Below are experts of layer 4 (counted from 0) of a mixture-of-experts language model. Rows are named router (the router's row for the expert), gate (a neuron's input weights, with its number), up (a neuron's input weights, with its number), down (a neuron's output weights, with its number) and show model dimensions 192-255. Each number is 200 + 30 x the weight over its row's rms, rounded and kept within 0 to 999.
After each expert's rows: "comes before" lists some tokens at least twice as common just after its tokens as in all text. This comes from a sample of Wikipedia text that the model never trained on. Tokens count by the router's weight.

# expert 18
router,219,198,237,197,224,206,172,180,170,187,164,246,247,184,220,212,159,239,212,168,191,214,207,202,210,150,209,150,203,210,209,199,182,157,207,239,160,227,168,154,225,191,175,192,159,232,217,222,168,196,200,244,216,170,196,212,211,165,282,214,184,166,146,177
gate0,228,199,233,173,233,222,237,204,223,229,237,156,208,240,183,217,248,218,211,193,191,198,207,154,220,210,230,200,190,175,187,208,231,202,201,184,196,224,193,254,224,233,186,199,209,205,231,195,177,152,188,178,219,169,205,181,231,247,193,208,227,219,230,157
up0,138,175,179,230,205,234,225,172,247,207,207,175,161,220,206,168,205,260,191,246,185,197,153,240,205,194,191,212,235,209,200,212,243,208,195,244,150,235,195,230,192,198,146,198,233,236,233,196,163,213,216,182,202,197,182,228,237,244,201,207,313,194,225,177
down0,166,205,189,195,236,214,166,235,184,191,235,226,191,238,281,207,152,276,170,269,214,216,192,174,208,184,189,190,163,228,232,210,187,165,199,225,208,172,269,174,165,190,257,211,174,151,188,194,163,212,230,197,171,176,259,214,229,205,236,205,256,242,228,215
gate1,200,157,166,204,209,237,165,204,225,253,224,242,220,215,198,240,252,169,123,227,174,236,209,184,210,188,212,198,153,180,165,150,193,161,196,198,166,185,213,168,248,261,176,239,191,204,215,186,236,199,220,188,242,206,188,223,165,266,232,206,197,161,200,183
up1,174,165,187,199,192,190,237,252,218,155,201,222,172,202,214,152,244,224,224,143,168,192,225,218,243,188,282,216,193,219,171,210,223,232,240,191,184,223,239,196,221,177,263,149,204,218,189,218,181,215,163,245,224,157,192,182,197,211,191,219,233,214,184,198
down1,193,177,177,156,186,209,167,202,218,223,224,114,191,204,172,214,196,216,217,154,202,209,182,215,157,259,175,208,187,189,187,248,210,173,179,181,142,224,208,214,254,193,199,228,192,219,177,200,199,204,190,235,222,210,145,178,230,211,171,215,189,151,173,207
gate2,193,173,193,185,197,252,225,198,183,242,264,226,209,216,190,206,240,174,207,180,216,191,169,243,205,223,174,234,187,247,106,227,221,176,217,181,159,197,206,217,197,185,208,150,253,190,210,213,233,225,234,210,136,231,148,230,190,237,229,209,198,260,160,207
up2,177,205,196,245,145,236,206,225,184,177,178,249,188,236,239,224,287,191,201,132,195,187,187,213,204,186,204,202,216,210,174,229,221,199,233,194,171,242,224,224,179,187,158,182,185,166,192,214,197,222,175,177,211,207,185,192,217,223,200,211,221,180,194,241
down2,189,209,127,194,235,201,186,228,169,196,187,181,170,221,180,227,190,180,170,198,222,205,182,145,222,164,236,231,175,217,212,173,203,177,192,229,240,220,231,151,195,225,186,153,221,199,266,222,237,151,147,165,172,218,195,166,188,180,231,181,252,181,261,185
gate3,229,156,211,202,193,177,218,250,176,193,186,201,154,220,204,199,197,190,212,191,178,178,204,216,235,235,207,154,168,216,192,228,217,179,241,215,217,213,184,184,243,218,188,148,247,198,223,197,203,223,198,209,206,178,204,181,197,193,184,194,192,187,266,216
up3,195,171,208,228,198,184,194,202,187,272,182,175,199,222,238,213,213,220,163,229,133,207,228,189,155,175,263,191,182,214,173,191,242,186,266,204,162,159,218,226,217,177,222,216,230,192,200,201,162,190,187,193,218,229,187,243,202,207,226,223,142,219,177,233
down3,183,175,220,194,183,194,166,185,232,208,169,200,179,178,177,244,215,279,283,183,230,195,236,183,206,186,200,203,172,195,209,211,246,236,165,216,206,233,164,205,184,280,207,228,180,164,209,233,191,253,195,187,166,146,181,212,191,221,245,219,190,216,194,214
gate4,151,174,220,144,175,155,197,179,149,197,180,102,193,244,240,150,231,162,155,204,176,225,173,210,190,164,204,216,197,219,183,219,240,211,216,182,186,223,222,191,202,211,196,211,213,229,191,211,210,194,197,202,131,208,219,228,243,240,165,209,207,238,223,191
up4,147,172,174,190,214,150,199,164,249,208,219,205,228,194,195,196,156,180,211,244,159,218,200,180,164,192,190,196,232,184,223,150,319,223,181,203,175,219,221,129,210,201,185,182,197,181,213,239,245,212,188,201,198,208,243,232,197,238,199,154,204,204,231,235
down4,211,222,252,173,149,213,174,166,207,241,187,205,190,175,209,206,182,169,220,147,225,255,237,188,145,200,158,207,176,197,160,208,221,216,149,222,188,185,229,224,159,234,137,186,238,198,247,221,238,206,183,208,167,186,207,185,205,236,201,228,171,178,217,203
comes before: "|", "-", "\n", "|---|---|", " 2", " 3"

# expert 36
router,193,186,225,167,168,221,176,197,166,204,197,219,226,141,170,215,199,257,229,180,175,204,143,168,191,197,231,140,155,241,197,218,194,173,192,254,180,175,171,152,282,185,181,237,242,229,230,207,200,172,194,208,188,172,158,208,211,217,227,180,115,178,201,171
gate0,224,177,206,183,204,202,171,231,219,185,187,165,214,178,173,227,198,209,221,178,209,255,176,183,182,204,209,238,255,223,232,159,158,196,150,204,181,197,211,205,191,192,115,166,197,196,221,178,213,183,159,242,156,211,221,218,179,212,245,183,237,175,184,138
up0,201,196,177,173,207,197,247,187,189,233,131,237,149,164,163,172,232,201,151,192,234,155,212,230,204,195,236,217,125,172,173,218,268,169,195,169,259,174,183,243,180,159,221,226,227,206,183,204,166,200,139,212,214,186,213,194,185,237,202,207,191,213,185,198
down0,185,207,188,206,192,164,246,132,164,247,207,230,216,227,215,198,178,151,173,247,193,207,180,296,201,181,204,163,206,217,249,147,226,167,200,173,246,212,198,241,174,233,222,219,199,180,255,232,226,211,175,141,178,158,205,262,158,211,222,233,182,229,205,179
gate1,163,209,192,168,167,169,205,220,244,189,199,243,222,175,180,230,157,187,246,202,227,228,209,190,160,218,250,222,200,210,226,190,234,185,202,209,158,178,148,212,217,158,151,262,199,191,183,289,262,189,210,174,154,220,183,181,183,223,203,197,200,250,153,166
up1,239,196,176,194,251,188,210,183,214,281,201,209,166,207,220,258,215,197,163,193,241,200,227,194,193,241,190,189,198,168,247,141,217,176,198,185,211,227,222,166,199,207,192,189,179,151,214,199,174,191,159,163,178,149,196,278,210,169,211,216,218,191,235,200
down1,175,197,214,194,223,119,222,234,205,236,200,203,239,91,187,166,183,189,204,232,199,220,219,219,161,213,198,208,200,155,183,178,196,164,188,218,212,152,213,202,169,198,185,235,167,221,161,221,235,204,162,212,243,178,171,217,228,216,235,223,227,194,219,163
gate2,236,223,260,206,193,178,186,186,177,128,194,223,239,161,149,195,177,278,186,241,180,150,162,256,174,185,235,245,187,177,187,223,240,176,223,164,184,163,190,170,203,251,172,179,144,243,186,199,201,170,211,207,230,183,181,195,238,267,181,195,204,196,201,137
up2,161,146,227,188,177,188,176,191,215,239,233,183,228,195,239,184,153,244,220,193,221,183,194,211,238,156,201,185,194,148,208,195,240,185,183,256,207,200,206,197,181,214,172,185,184,230,227,204,240,232,229,192,208,214,220,217,213,212,206,195,227,174,163,211
down2,243,200,211,230,180,191,217,217,244,213,181,174,174,213,195,161,197,221,205,163,193,154,220,223,228,224,157,221,157,180,232,199,201,240,220,186,138,246,206,175,236,168,190,212,230,176,166,202,198,224,211,219,199,193,220,172,215,187,242,190,142,229,202,275
gate3,275,205,260,164,223,216,167,210,140,187,199,193,288,217,186,179,250,248,169,153,185,174,162,211,160,196,225,221,208,236,205,188,239,206,224,178,160,168,230,194,225,242,190,182,221,238,169,241,234,177,169,211,211,194,167,222,182,233,227,204,179,212,213,132
up3,188,159,229,188,231,217,176,194,179,267,207,213,186,176,209,237,160,139,245,157,215,227,199,215,230,162,181,225,202,168,230,153,255,188,178,209,105,201,173,223,234,155,139,230,211,175,159,201,202,109,158,246,164,209,229,252,209,190,237,244,200,264,190,189
down3,199,234,140,209,236,193,192,177,236,221,184,247,201,227,255,151,169,194,183,182,207,226,233,244,230,167,216,196,183,143,220,214,187,237,200,202,193,197,170,192,213,195,208,143,253,186,181,178,203,233,176,169,148,183,196,231,225,177,248,202,206,296,215,216
gate4,161,248,172,210,172,148,217,211,190,219,218,172,207,205,181,222,217,149,187,247,182,183,159,177,194,192,203,233,198,188,214,242,239,211,195,206,182,230,232,202,207,214,155,170,186,190,121,191,228,189,200,192,213,238,213,207,187,163,207,209,249,219,203,179
up4,182,226,216,162,160,152,171,205,242,185,153,176,250,274,186,266,212,192,151,143,215,201,208,208,163,185,203,173,210,306,232,195,258,150,260,182,175,197,151,221,230,160,179,175,209,194,171,190,214,194,220,212,221,237,174,201,225,205,187,177,217,214,208,217
down4,195,191,204,176,217,223,173,191,227,216,202,196,183,234,139,203,180,254,167,197,210,149,220,168,202,202,221,194,188,155,204,161,172,213,163,215,153,192,151,228,194,219,177,236,183,235,199,181,199,173,228,230,194,206,233,183,209,199,193,198,198,209,157,214
comes before: "s", ",", ".", " of", " to", " in"

# expert 26
router,185,213,245,162,214,210,174,196,171,187,198,227,255,196,204,205,188,245,200,199,192,229,189,211,185,181,219,185,226,227,201,224,191,206,195,235,212,206,178,181,243,237,180,188,186,212,233,215,211,212,167,235,211,162,198,256,214,210,328,203,187,183,196,200
gate0,146,202,190,203,234,223,240,273,243,206,211,189,147,167,213,176,208,210,216,167,229,192,223,170,232,186,237,245,255,189,229,221,207,190,185,178,152,197,204,150,216,226,178,219,204,210,211,193,217,214,165,219,175,163,147,134,156,152,197,186,189,183,211,207
up0,176,210,209,199,217,209,248,191,157,215,241,249,197,233,160,150,210,238,209,245,250,167,216,224,242,211,186,153,204,184,209,224,194,172,187,206,230,177,174,190,199,179,203,142,181,198,147,168,223,192,244,218,241,164,147,174,221,209,185,235,238,200,216,206
down0,176,268,186,220,179,172,222,219,124,231,219,247,200,170,229,217,195,243,198,247,173,193,157,222,218,195,230,159,176,155,187,203,191,181,196,216,214,207,182,161,184,205,184,258,257,191,188,211,206,176,181,229,206,191,182,172,194,156,202,183,188,210,147,267
gate1,197,232,227,191,243,209,183,189,223,154,170,198,198,206,179,217,252,248,163,202,181,157,230,207,199,212,213,225,180,177,242,277,180,203,207,187,223,234,188,215,211,245,156,183,186,237,229,88,226,166,218,248,176,133,133,150,206,199,196,240,217,203,227,204
up1,174,173,175,251,172,216,189,180,206,241,237,192,147,219,184,208,180,252,193,225,197,206,182,204,146,223,204,195,185,189,139,215,174,224,202,204,225,210,241,213,177,218,143,203,185,227,217,210,212,175,197,217,211,181,117,186,181,182,191,198,190,207,130,148
down1,171,193,190,230,144,173,225,153,215,174,194,215,108,210,174,229,209,213,206,230,218,184,213,210,272,232,221,191,197,227,206,137,178,191,135,187,258,161,241,212,195,231,209,234,261,187,176,221,154,229,157,194,238,208,214,217,192,199,238,151,166,159,244,223
gate2,193,252,190,188,181,178,214,202,156,223,151,169,195,211,209,139,209,237,190,193,192,185,202,220,250,196,248,163,148,205,189,211,221,210,200,189,210,193,183,184,183,213,217,167,140,198,192,172,205,191,281,222,234,204,151,171,220,170,180,158,173,192,165,208
up2,178,197,218,222,243,202,143,216,216,170,217,183,197,256,180,193,136,126,236,205,172,199,204,173,171,181,166,231,217,241,251,217,196,211,156,197,198,219,209,225,221,217,161,259,188,222,238,219,189,219,155,192,112,224,184,236,191,156,198,224,188,191,155,159
down2,202,185,158,180,255,230,219,245,149,232,122,198,186,172,176,154,223,214,205,203,189,225,225,168,166,172,192,202,189,171,171,238,168,174,220,167,184,206,204,124,198,161,155,151,214,198,231,198,157,168,233,184,190,225,170,213,190,255,222,198,165,174,164,206
gate3,187,161,194,155,267,176,164,267,165,165,211,184,221,196,179,167,227,255,197,257,160,223,223,210,225,202,212,225,207,207,190,202,192,209,198,193,171,212,170,214,215,224,206,153,232,225,180,203,214,151,245,194,227,174,196,155,203,205,189,215,233,236,203,200
up3,210,216,225,249,195,193,208,191,217,187,155,183,137,161,176,150,209,203,211,189,257,155,219,259,172,221,183,165,162,226,163,166,191,200,168,174,196,211,201,203,211,170,199,228,125,173,163,167,183,188,168,153,194,178,194,242,170,162,190,247,160,203,167,224
down3,213,194,248,244,195,188,138,247,151,221,158,188,198,225,218,216,222,206,210,190,217,158,215,240,145,210,197,229,171,226,233,220,194,201,145,225,180,180,170,182,168,177,228,213,216,216,222,187,198,203,204,265,183,184,158,213,173,218,169,162,241,217,237,184
gate4,194,208,175,205,160,198,246,249,113,173,192,143,218,182,177,191,218,163,154,216,240,233,230,164,186,166,246,135,220,162,144,203,176,174,245,224,258,189,127,186,222,172,208,157,217,201,155,137,220,124,196,190,251,152,193,173,181,169,217,249,170,197,137,210
up4,159,194,218,176,198,194,214,192,227,153,161,192,176,211,194,168,226,205,187,208,156,218,190,204,214,217,200,192,159,200,181,189,228,177,199,228,140,175,207,210,178,193,233,187,242,229,234,163,109,195,217,176,196,221,269,215,222,199,199,178,187,233,228,272
down4,175,197,191,186,218,237,217,235,168,169,266,206,218,178,190,217,181,196,215,217,205,191,194,216,193,157,199,247,169,200,164,114,199,182,178,201,199,135,176,227,256,217,190,168,148,179,228,181,224,176,213,179,181,218,186,193,155,207,234,195,197,170,252,148
comes before: " the", " ", "\n", " 1", " 2", " 0"

# expert 20
router,237,211,231,189,219,194,173,202,195,226,216,195,233,205,198,192,172,235,192,214,150,240,200,239,218,197,243,200,178,233,226,213,168,156,219,212,197,207,144,138,239,225,185,218,174,260,233,229,164,176,210,230,285,164,185,221,169,217,258,191,171,167,166,155
gate0,191,174,178,197,181,248,221,184,245,220,170,207,181,215,208,206,254,204,191,199,236,196,206,237,226,141,207,235,206,161,223,232,214,210,183,194,174,197,210,196,242,188,221,152,205,198,222,213,216,202,177,200,181,207,195,211,183,197,200,173,214,273,204,192
up0,152,192,208,288,228,232,173,195,203,183,242,229,158,203,231,219,221,212,241,184,203,185,195,195,196,187,217,163,184,157,200,150,183,152,194,139,231,183,161,208,222,220,179,168,182,163,174,199,203,180,196,222,196,164,199,219,161,203,172,239,185,207,206,243
down0,200,180,184,222,184,220,196,180,196,192,168,223,211,114,192,193,167,192,122,220,187,204,183,144,215,198,198,215,228,191,196,231,147,161,195,200,181,238,214,220,229,222,165,151,178,199,220,228,177,186,207,198,223,167,200,232,182,200,245,247,185,179,206,214
gate1,203,150,208,230,168,249,273,246,171,220,268,235,246,196,186,199,202,175,204,173,186,248,195,207,182,214,241,180,192,175,202,174,257,178,201,189,169,290,184,180,216,215,205,165,184,176,156,231,184,224,209,216,196,146,168,222,191,156,204,226,179,225,173,193
up1,197,211,215,266,196,154,201,198,194,228,217,256,178,144,198,214,184,181,217,234,201,248,210,188,255,182,239,187,192,82,160,157,150,159,228,192,226,229,185,213,216,261,193,240,166,169,223,230,186,133,205,190,217,206,205,227,180,160,197,194,216,208,242,211
down1,186,179,182,230,193,197,224,251,224,207,140,220,175,197,166,206,207,239,211,223,140,212,174,279,207,262,223,250,195,185,211,206,186,193,172,254,165,161,189,218,198,220,155,220,180,200,247,175,168,150,166,193,217,202,239,174,193,184,190,180,171,199,199,214
gate2,142,195,213,216,186,207,216,166,206,216,239,245,214,194,178,212,208,208,213,220,177,229,185,127,177,208,177,159,167,192,165,199,153,159,212,226,213,167,139,188,186,244,155,227,214,214,182,254,228,199,157,204,178,228,174,198,205,152,222,184,232,172,187,177
up2,194,198,200,221,159,175,184,200,166,161,208,197,185,218,221,197,194,191,177,196,214,185,196,214,234,144,174,216,197,231,123,250,265,216,186,148,217,206,240,180,194,217,222,177,203,197,133,233,271,173,194,168,153,163,201,177,238,221,243,199,183,274,223,243
down2,177,230,180,233,185,203,187,216,197,242,201,164,271,232,177,188,210,186,210,236,195,159,179,238,234,137,195,171,239,227,239,244,132,134,273,159,184,219,229,151,252,214,214,212,168,208,158,257,152,219,166,195,196,216,221,213,185,203,222,260,222,233,197,156
gate3,171,219,230,204,199,158,208,168,174,219,171,239,205,173,187,248,240,180,208,160,216,215,254,188,263,135,195,191,184,227,213,215,257,136,194,211,173,238,198,197,194,226,216,151,177,170,136,150,174,212,204,161,209,206,167,177,160,210,225,166,206,137,276,237
up3,203,219,158,191,171,182,174,209,216,212,246,262,251,203,163,214,253,183,184,219,202,245,204,247,211,206,239,214,209,237,177,162,231,153,182,199,199,223,205,240,190,245,192,201,238,150,200,209,244,209,185,167,163,215,189,142,168,180,209,203,234,245,199,174
down3,248,159,183,129,148,121,155,228,226,216,155,238,198,151,161,219,159,167,195,208,223,183,181,198,224,253,251,209,189,216,158,234,229,186,163,185,190,304,162,175,212,193,225,210,202,186,185,187,214,164,184,201,204,212,214,186,191,172,253,173,172,198,211,232
gate4,225,266,180,154,243,213,187,178,204,156,182,183,181,164,149,208,253,175,210,284,155,144,212,253,195,183,220,226,211,205,168,235,227,192,217,204,178,164,318,206,199,213,168,165,213,184,192,224,198,151,282,204,209,170,180,189,189,126,222,219,155,212,220,198
up4,208,279,248,212,221,224,238,199,195,144,188,198,163,182,119,178,198,203,213,203,189,194,205,199,237,188,229,148,187,234,143,220,190,235,212,148,228,165,182,172,177,203,217,170,226,203,160,190,212,216,284,226,187,164,163,207,178,172,177,179,233,203,163,180
down4,184,204,213,228,195,183,249,221,144,182,177,224,184,162,210,156,172,204,199,221,221,178,165,211,171,205,234,170,163,181,179,191,186,229,195,193,206,254,187,190,233,200,203,192,209,201,205,228,139,212,225,242,235,175,178,261,228,258,185,152,198,237,227,132
comes before: "|", " ", " the", " a", " re", " was"

# expert 24
router,199,196,234,204,244,226,178,181,124,196,215,208,218,224,193,191,191,241,258,216,172,188,210,148,210,200,233,184,197,236,184,185,211,180,182,178,242,232,161,148,200,205,184,197,199,229,233,214,178,202,177,223,264,161,196,172,182,198,233,204,176,178,213,235
gate0,175,252,219,144,179,204,206,201,231,159,231,183,179,188,218,190,167,183,252,206,184,184,264,182,174,186,176,182,167,219,172,213,251,262,275,180,193,210,161,218,192,226,147,218,199,219,167,171,171,276,294,200,189,229,165,139,213,196,240,187,223,198,233,210
up0,162,165,209,176,203,190,193,182,184,161,239,138,193,171,216,191,208,241,189,176,206,169,251,205,146,199,202,230,232,186,216,208,202,204,212,193,247,232,214,199,181,201,235,172,179,175,182,189,150,190,257,236,179,190,198,134,214,233,204,178,198,185,247,197
down0,208,180,233,177,161,223,165,142,198,221,198,243,202,153,182,253,190,206,182,162,177,186,197,192,188,261,176,163,171,227,169,210,236,226,164,197,157,197,220,134,143,161,195,186,204,160,235,188,221,243,239,176,241,205,211,198,218,242,143,202,216,167,171,180
gate1,192,228,155,206,226,170,218,206,202,176,244,211,192,138,224,205,158,260,178,221,167,180,197,192,172,189,251,168,215,199,198,245,223,228,209,203,174,215,232,182,202,209,312,181,202,257,193,232,219,245,244,213,169,203,159,228,207,195,166,195,183,211,247,199
up1,150,199,212,178,193,172,178,291,221,198,215,215,190,191,251,146,171,189,219,208,271,162,235,219,153,168,197,229,179,163,184,164,159,221,200,230,246,179,161,203,217,199,240,223,199,207,202,230,195,172,181,224,223,225,208,202,184,195,189,208,211,212,161,176
down1,191,200,157,222,156,213,192,176,236,193,232,191,249,224,144,169,187,222,173,164,174,165,194,164,182,189,203,208,154,194,222,224,209,211,148,268,161,191,194,192,172,177,201,223,233,185,202,190,282,195,176,266,204,206,185,187,233,231,229,217,226,189,199,174
gate2,215,230,132,204,243,166,173,158,178,198,216,184,171,178,237,149,225,209,228,119,150,245,174,215,180,212,215,159,186,204,160,164,246,164,152,232,179,181,219,224,241,266,169,215,218,221,215,289,186,193,199,197,176,170,232,207,153,166,210,197,177,168,162,226
up2,214,190,168,156,208,185,216,178,186,162,240,227,199,173,203,165,221,223,206,181,168,162,199,222,185,229,242,158,194,235,186,249,251,210,211,173,175,221,216,139,238,201,174,175,166,219,173,167,212,239,239,203,229,231,181,154,186,167,123,182,205,230,222,258
down2,197,184,176,218,222,220,236,215,206,211,205,225,222,191,192,202,191,230,218,239,237,193,166,240,219,193,235,207,191,185,129,204,199,251,191,181,194,249,175,146,238,221,207,224,189,167,207,215,205,200,235,191,190,180,212,220,292,200,194,220,169,182,215,227
gate3,232,203,162,200,224,210,128,171,192,205,223,195,156,203,216,202,224,231,215,173,166,243,231,226,190,177,267,185,145,198,254,141,198,182,185,171,199,156,208,259,199,275,219,239,188,221,218,165,153,146,140,200,223,221,189,199,178,196,205,189,247,204,205,234
up3,184,163,182,169,187,155,226,242,180,145,173,220,222,200,208,194,144,188,207,238,212,230,175,176,147,243,187,195,176,199,227,184,183,196,190,198,161,227,214,216,148,218,219,176,246,185,204,196,190,205,208,202,195,230,212,187,142,191,185,116,174,206,240,231
down3,174,145,212,175,164,180,179,160,178,165,180,252,198,192,158,192,250,213,179,182,193,173,161,154,220,205,212,213,242,207,210,142,238,221,177,158,209,240,184,163,192,223,251,203,200,191,204,183,226,206,226,203,210,141,235,203,153,228,161,249,190,184,191,139
gate4,196,183,214,184,226,197,182,164,230,204,187,164,194,193,160,195,235,185,238,223,208,158,186,216,179,224,170,159,222,209,152,216,161,211,189,180,217,217,205,176,284,201,183,208,125,250,230,189,214,195,222,194,190,206,186,212,206,217,205,233,176,228,231,229
up4,224,159,178,197,211,202,259,170,203,179,183,191,218,228,204,207,207,227,149,150,214,234,225,223,233,168,202,256,216,190,241,214,248,162,153,191,199,166,169,206,197,192,114,186,211,218,173,188,191,134,182,242,191,204,181,153,240,207,197,245,241,215,159,191
down4,143,201,220,149,176,208,220,157,214,185,228,260,220,183,185,167,204,234,189,172,181,215,190,233,200,186,230,193,209,213,234,170,212,212,193,225,182,169,172,219,164,189,154,215,203,174,230,193,165,208,191,223,162,162,197,238,162,203,247,206,224,276,222,241
comes before: "s", "er", ",", "ing", "e", "en"

# expert 15
router,152,256,260,170,213,238,173,158,161,190,206,205,228,222,204,164,175,222,208,204,195,246,229,167,210,125,226,197,223,182,191,214,207,177,209,221,241,214,180,186,269,185,220,209,192,192,232,243,146,183,204,211,220,165,197,244,171,179,231,207,177,186,178,166
gate0,174,263,219,229,263,283,195,160,185,216,212,250,171,202,194,204,228,185,149,199,257,224,165,157,188,214,183,197,248,129,243,237,244,170,174,214,195,220,191,197,187,211,154,234,151,220,171,253,203,223,219,156,175,199,177,196,210,150,232,206,231,219,228,186
up0,215,224,184,166,270,228,208,172,182,167,198,166,169,148,180,191,197,220,194,211,188,212,276,217,184,192,123,235,158,222,162,197,207,190,210,156,233,172,180,161,247,168,207,206,208,216,202,193,176,224,211,199,212,169,211,116,238,198,201,186,201,203,154,133
down0,121,192,201,199,194,183,173,193,220,163,163,226,234,238,214,187,234,209,141,195,205,215,192,219,172,192,143,179,205,179,212,173,217,220,179,163,203,234,244,186,181,231,192,246,149,189,177,216,173,179,204,209,257,181,154,193,222,187,187,135,225,190,232,145
gate1,174,175,184,212,235,166,215,184,156,224,196,200,187,269,198,196,191,196,189,199,205,230,187,165,179,217,171,242,173,229,181,196,192,228,212,167,168,209,177,219,182,184,182,168,198,183,181,199,194,230,175,212,205,258,200,169,191,225,206,156,182,169,254,199
up1,211,182,183,179,236,179,161,194,205,214,206,269,177,136,177,194,160,223,173,173,166,192,218,221,178,170,196,205,249,187,218,183,172,201,178,180,184,189,224,236,248,185,235,169,219,226,199,196,168,179,213,215,239,168,258,210,210,257,203,155,185,193,203,207
down1,177,232,214,196,192,231,218,154,200,199,214,204,163,231,215,201,150,173,187,184,218,211,199,220,139,182,197,210,105,180,250,161,176,147,218,170,202,152,158,202,143,198,222,166,155,172,211,214,220,286,181,178,185,170,220,194,212,185,225,171,219,286,211,210
gate2,215,218,174,141,176,203,218,190,236,174,189,173,225,206,209,166,256,235,186,167,200,109,209,207,187,230,168,241,173,233,225,128,192,212,264,194,161,194,220,179,209,198,216,182,226,177,231,231,162,178,191,236,218,224,185,175,197,208,186,174,178,164,206,224
up2,218,151,255,216,172,246,243,219,187,169,204,183,249,218,200,217,172,191,190,188,217,178,235,173,201,225,229,158,220,224,178,174,251,223,160,201,208,207,151,213,233,201,242,162,223,182,190,178,143,195,209,204,215,238,239,208,157,206,207,239,273,179,225,220
down2,177,272,195,232,172,257,185,134,196,219,181,200,185,193,233,167,213,228,190,194,173,196,205,158,238,201,194,178,215,130,182,220,177,162,204,243,174,190,213,243,215,155,151,225,204,176,180,229,175,231,132,189,196,211,232,205,191,162,189,217,178,178,218,197
gate3,161,200,201,211,168,222,194,198,175,239,241,218,227,169,208,194,185,197,220,207,218,243,207,209,183,191,255,196,188,235,191,220,194,247,233,224,214,191,202,196,226,217,241,276,180,228,211,173,228,212,217,198,164,183,207,234,180,225,250,195,202,198,193,187
up3,201,225,221,169,191,207,202,243,219,236,225,219,212,201,221,192,193,178,195,189,228,173,220,176,214,201,237,218,217,181,147,177,213,203,219,201,197,212,191,187,159,194,168,172,207,248,238,236,206,234,213,202,225,181,206,167,159,207,190,188,199,190,256,169
down3,167,201,220,229,186,210,233,189,182,185,153,191,221,236,210,221,184,228,175,229,192,221,174,213,233,221,217,262,153,212,203,178,203,198,232,177,150,178,212,179,172,157,171,224,195,156,205,160,152,181,208,209,227,258,181,168,200,180,123,222,199,170,215,205
gate4,181,216,180,236,214,235,182,186,194,162,192,187,188,202,203,225,228,186,241,170,190,212,165,241,228,178,229,227,159,184,181,198,263,198,188,274,167,183,197,210,212,193,233,188,185,198,166,214,192,179,250,205,171,210,244,223,198,180,262,185,214,154,159,209
up4,198,200,192,206,190,179,192,220,214,241,215,176,190,258,211,165,154,188,211,213,193,224,182,141,191,189,192,215,209,233,180,172,225,226,216,231,185,154,183,228,214,210,206,150,214,168,132,245,197,194,218,177,185,213,178,261,201,131,202,231,199,154,191,157
down4,172,197,193,174,204,187,212,231,190,245,226,236,173,175,224,207,128,205,228,204,217,225,150,178,225,199,210,204,164,151,209,187,148,208,193,200,178,154,195,234,261,210,199,179,198,224,194,151,213,222,183,196,183,185,141,194,210,200,205,202,119,208,183,212
comes before: ",", " of", ".", " and", " in", ":"